Below are experts of layer 5 (counted from 0) of a mixture-of-experts language model. Rows are named router (the router's row for the expert), gate (a neuron's input weights, with its number), up (a neuron's input weights, with its number) and show model dimensions 288-383. Each number is 50 + 10 x the weight over its row's rms, rounded and kept within 0 to 99.
After each expert's rows: "gets" lists some tokens that make up at least twice as much of what it gets as of all text. This comes from a sample of Wikipedia text that the model never trained on. Tokens count by the router's weight.

# expert 18
router:60 64 54 72 42 55 43 62 43 36 38 45 69 69 42 66 63 62 43 63 54 41 55 38 57 52 54 42 39 34 47 46 50 60 48 56 36 35 37 52 56 42 44 41 56 56 49 58 65 33 62 56 43 66 65 54 58 54 40 43 68 66 38 38 62 57 52 67 36 51 39 40 46 59 55 71 46 46 43 57 45 57 25 52 52 57 44 33 50 37 47 64 42 58 47 44
gate0:43 52 45 49 41 51 52 34 52 41 35 51 49 54 54 53 71 48 71 64 44 34 44 48 60 52 44 48 61 62 42 44 45 53 66 22 72 47 40 51 45 34 35 21 46 46 55 56 42 52 61 27 51 56 46 43 35 65 68 45 48 55 39 26 56 44 56 36 41 53 49 41 66 53 47 50 46 34 42 37 59 54 40 65 44 35 48 34 46 49 57 50 65 54 40 56
up0:65 43 58 55 68 54 60 66 42 59 58 37 52 51 47 62 40 38 24 41 58 38 66 36 34 40 54 54 78 40 53 65 28 35 35 50 42 21 72 43 47 65 56 53 47 39 46 36 59 31 44 53 38 48 61 57 35 42 43 56 46 53 54 45 66 55 40 62 56 39 49 58 41 56 46 68 46 56 56 58 45 50 61 37 41 64 50 42 74 53 42 36 51 52 62 48
gets: "\n\n", ".", "==", "s.", ").", "==="

# expert 8
router:60 57 55 40 43 63 41 50 39 45 53 37 52 51 38 59 39 68 42 49 45 59 58 53 53 34 57 23 53 51 57 53 57 52 51 34 51 68 63 58 65 26 51 37 41 54 54 46 48 58 36 42 57 27 56 50 37 48 56 40 33 47 54 64 58 24 48 43 39 52 46 63 55 54 49 40 52 44 40 58 54 48 52 52 64 60 51 59 42 37 57 45 33 36 59 36
gate0:35 47 59 56 42 38 52 39 61 67 48 47 51 46 39 43 51 53 44 56 58 50 41 48 43 59 51 38 56 73 42 55 73 43 42 48 66 46 57 51 59 40 52 42 30 49 61 47 68 47 46 37 49 42 46 48 41 45 51 40 59 52 54 36 53 33 43 59 53 57 43 43 62 49 59 42 52 62 46 70 52 50 34 68 59 27 42 32 34 33 48 60 57 63 49 52
up0:56 34 47 54 53 36 60 54 51 46 55 57 44 42 62 34 52 50 48 39 63 50 43 37 49 52 56 59 46 55 33 41 31 56 71 64 41 31 21 55 68 70 49 62 54 27 45 39 34 65 47 38 37 39 41 51 52 37 41 60 54 38 48 50 67 56 56 35 56 50 49 53 45 61 51 58 42 61 48 58 47 64 48 61 45 47 46 54 53 49 48 46 57 62 47 55
gets: "1", "2", ", ", "–", " (born ", " ="

# expert 7
router:51 55 37 56 50 56 57 63 57 60 46 41 33 44 53 54 71 53 38 43 43 68 55 60 65 52 43 63 46 46 30 56 58 49 39 47 31 44 42 45 44 36 47 35 39 58 57 35 43 61 54 39 46 45 54 39 47 44 62 57 51 58 53 63 45 65 44 37 45 55 41 34 59 54 54 48 44 41 56 52 57 35 46 49 35 68 47 48 51 48 47 53 63 61 53 61
gate0:44 36 50 50 38 45 48 34 46 42 63 54 44 49 56 47 50 49 55 34 30 57 57 38 49 46 63 57 65 55 46 59 38 44 42 47 37 52 52 56 69 72 61 65 23 51 68 48 45 60 50 35 46 36 57 43 65 40 56 53 41 45 53 38 63 48 54 42 48 46 37 36 70 58 38 41 45 46 75 42 59 67 61 42 57 54 52 70 50 47 57 57 43 56 74 62
up0:62 21 52 43 48 55 58 42 61 45 61 41 53 48 53 33 57 47 58 40 53 37 48 52 42 65 48 40 53 45 57 54 51 39 43 71 47 53 37 36 61 51 40 42 40 46 64 42 47 52 43 64 44 47 50 46 44 30 58 57 50 42 52 66 51 34 47 55 57 25 63 57 52 50 37 50 32 46 49 55 39 43 49 54 41 47 38 46 54 36 60 45 45 63 57 52
gets: "1", "2", " | ", ", ", " ", "."

# expert 16
router:56 50 38 56 31 55 59 57 54 54 54 50 40 50 55 31 49 38 45 56 60 59 41 39 45 54 46 57 43 63 54 48 55 38 72 48 65 55 38 66 68 58 45 52 43 65 56 43 53 43 52 53 40 49 45 39 60 43 51 52 56 38 62 34 62 46 41 64 49 30 45 50 68 60 47 50 48 53 71 43 55 45 63 66 28 61 45 47 60 31 62 39 26 54 46 32
gate0:59 41 56 43 44 43 53 52 59 25 62 66 53 55 66 49 48 48 66 65 58 59 58 45 48 48 53 48 64 59 43 39 62 59 39 56 57 31 59 56 44 60 40 30 45 55 50 46 47 61 45 52 47 40 64 52 54 61 37 47 55 46 63 49 64 59 56 34 52 50 54 59 44 54 50 58 60 44 27 62 43 45 49 64 53 67 58 41 38 58 41 68 54 65 51 52
up0:68 42 57 55 72 52 47 48 42 40 64 54 50 56 33 59 48 52 53 56 55 70 41 61 40 71 27 51 62 47 49 29 61 47 64 39 50 51 41 49 56 43 47 68 46 51 52 40 50 57 44 22 59 51 45 52 42 69 43 45 63 46 52 41 52 69 64 61 48 50 55 52 53 52 55 45 44 42 43 65 51 46 59 25 41 61 49 59 49 39 68 40 33 49 54 48
gets: "\n\n", "\n", " (", "==", "===", " \""

# expert 5
router:57 41 49 65 37 51 20 57 42 46 53 57 54 56 49 45 63 28 33 63 56 32 43 48 41 59 45 44 39 41 55 47 39 44 42 62 48 42 43 47 50 60 54 42 51 60 71 42 40 58 54 53 46 63 61 47 49 52 43 46 49 63 57 41 39 71 26 62 59 48 59 40 58 44 47 48 47 36 57 44 61 61 42 40 36 47 56 28 44 26 54 40 46 44 51 54
gate0:49 56 50 73 36 58 60 48 71 52 55 51 69 73 40 66 51 78 28 64 50 53 47 53 43 52 25 56 32 43 43 40 59 41 46 69 39 54 64 47 49 51 47 53 56 49 64 47 40 38 33 59 39 44 41 59 46 43 60 36 68 54 42 46 15 58 52 57 47 52 57 52 49 45 67 48 59 55 36 65 48 41 55 50 42 49 20 50 41 35 52 56 57 40 55 43
up0:50 58 52 44 67 49 49 39 56 59 45 58 55 47 80 55 31 47 45 63 54 34 57 39 49 48 46 58 54 28 31 51 42 62 58 35 43 46 56 47 61 64 54 39 48 31 71 32 52 46 46 58 47 50 31 47 48 43 45 50 47 35 47 43 39 51 47 44 47 72 47 54 61 51 52 43 18 66 57 59 67 45 64 32 47 43 47 44 45 53 48 48 53 42 71 30
gets: "\n", " |", ",", "| ", " |  |", ";"

# expert 17
router:33 66 61 44 57 44 40 57 51 52 37 68 45 48 53 55 43 54 54 74 60 49 24 60 37 72 24 31 52 32 46 64 53 43 50 49 62 47 41 57 48 51 45 64 44 57 43 38 41 40 52 54 43 34 30 21 47 51 59 51 24 49 54 52 48 70 44 45 39 59 43 47 40 48 43 53 59 44 62 51 46 58 46 50 53 42 51 50 55 43 44 42 50 50 46 56
gate0:42 50 42 66 32 31 56 41 54 59 53 58 64 50 51 61 49 56 48 51 64 38 38 58 45 56 51 40 50 60 37 43 42 52 41 57 28 52 45 41 55 44 41 61 47 39 48 40 63 52 52 37 50 53 58 36 48 64 54 52 44 56 62 40 37 45 50 42 40 38 48 52 42 48 55 47 52 39 43 47 33 41 80 53 43 46 40 33 57 49 63 70 56 27 40 46
up0:57 54 44 45 45 24 60 51 52 32 57 50 51 62 56 42 60 48 50 61 55 55 43 58 66 66 46 39 55 45 52 60 35 48 44 51 63 45 62 38 42 59 49 51 52 55 51 54 35 48 61 67 53 57 54 31 40 51 61 49 49 52 48 41 46 59 44 63 57 49 47 50 71 53 56 56 52 29 56 61 58 52 59 42 41 65 43 81 44 49 41 50 55 51 61 54
gets: "\n", " |", "|", " |  |", ":", ";"

# expert 10
router:47 53 35 46 42 47 38 54 55 67 53 56 30 37 40 53 64 28 35 41 73 47 57 53 62 61 35 47 52 55 44 59 54 44 38 44 41 64 50 44 68 40 42 63 57 62 45 44 51 62 48 42 59 37 43 33 72 62 45 39 58 59 52 56 42 58 61 58 45 57 51 48 47 43 46 37 48 69 38 76 53 39 44 44 48 44 58 56 50 66 51 67 48 49 54 51
gate0:42 40 45 52 44 55 50 39 36 50 59 36 46 41 48 34 49 51 46 36 60 51 55 50 39 41 40 64 40 58 30 49 65 47 39 51 47 40 72 44 42 61 39 40 58 38 36 50 53 47 49 77 42 42 12 52 49 55 43 44 55 58 54 61 49 63 54 43 47 60 53 56 52 40 39 48 32 58 49 50 48 40 38 39 35 73 56 55 62 60 58 51 50 46 70 53
up0:44 47 27 53 59 45 53 53 64 45 37 34 54 55 55 50 46 38 39 54 76 39 66 48 44 39 52 47 29 48 51 41 48 41 56 52 70 58 49 58 56 43 61 61 46 55 63 54 42 60 46 52 52 66 46 40 39 43 55 51 60 52 48 63 62 58 38 57 47 44 55 47 25 59 51 42 51 45 50 53 49 44 37 65 45 27 47 54 49 35 59 55 51 41 57 40
gets: " | ", "–", "0", "2", "| ", "1"

# expert 2
router:42 56 36 47 49 50 63 42 46 54 59 49 39 43 66 71 47 46 51 64 55 47 60 58 56 43 49 50 45 33 48 45 46 48 37 56 60 61 41 50 53 47 50 69 42 43 44 42 62 53 54 51 61 63 34 49 53 54 55 58 47 45 52 36 46 54 62 45 51 59 56 31 57 50 42 41 47 59 66 51 59 57 59 47 34 48 37 46 39 73 59 47 59 62 63 67
gate0:54 46 61 52 39 37 50 38 34 47 60 65 61 40 46 35 64 44 52 55 74 45 47 45 38 49 55 60 27 53 62 35 48 67 69 38 64 48 44 42 50 75 51 41 52 61 41 67 45 65 43 46 42 31 60 54 46 27 42 51 46 51 44 50 53 29 54 51 46 38 44 47 55 26 60 60 49 54 61 50 35 56 53 30 30 53 38 39 43 59 43 34 44 42 67 43
up0:46 54 37 47 61 53 42 49 56 39 52 52 55 48 37 47 58 62 40 34 51 43 53 64 58 37 39 37 32 62 63 33 56 57 50 42 61 55 60 32 47 63 48 40 57 64 43 41 53 59 58 43 55 63 35 57 49 49 61 54 49 56 55 48 45 63 54 53 57 53 31 44 41 31 54 56 59 44 53 51 49 62 49 61 59 55 34 49 38 35 76 48 41 56 59 60
gets: " | ", ".", "0", "; ", "-", "–"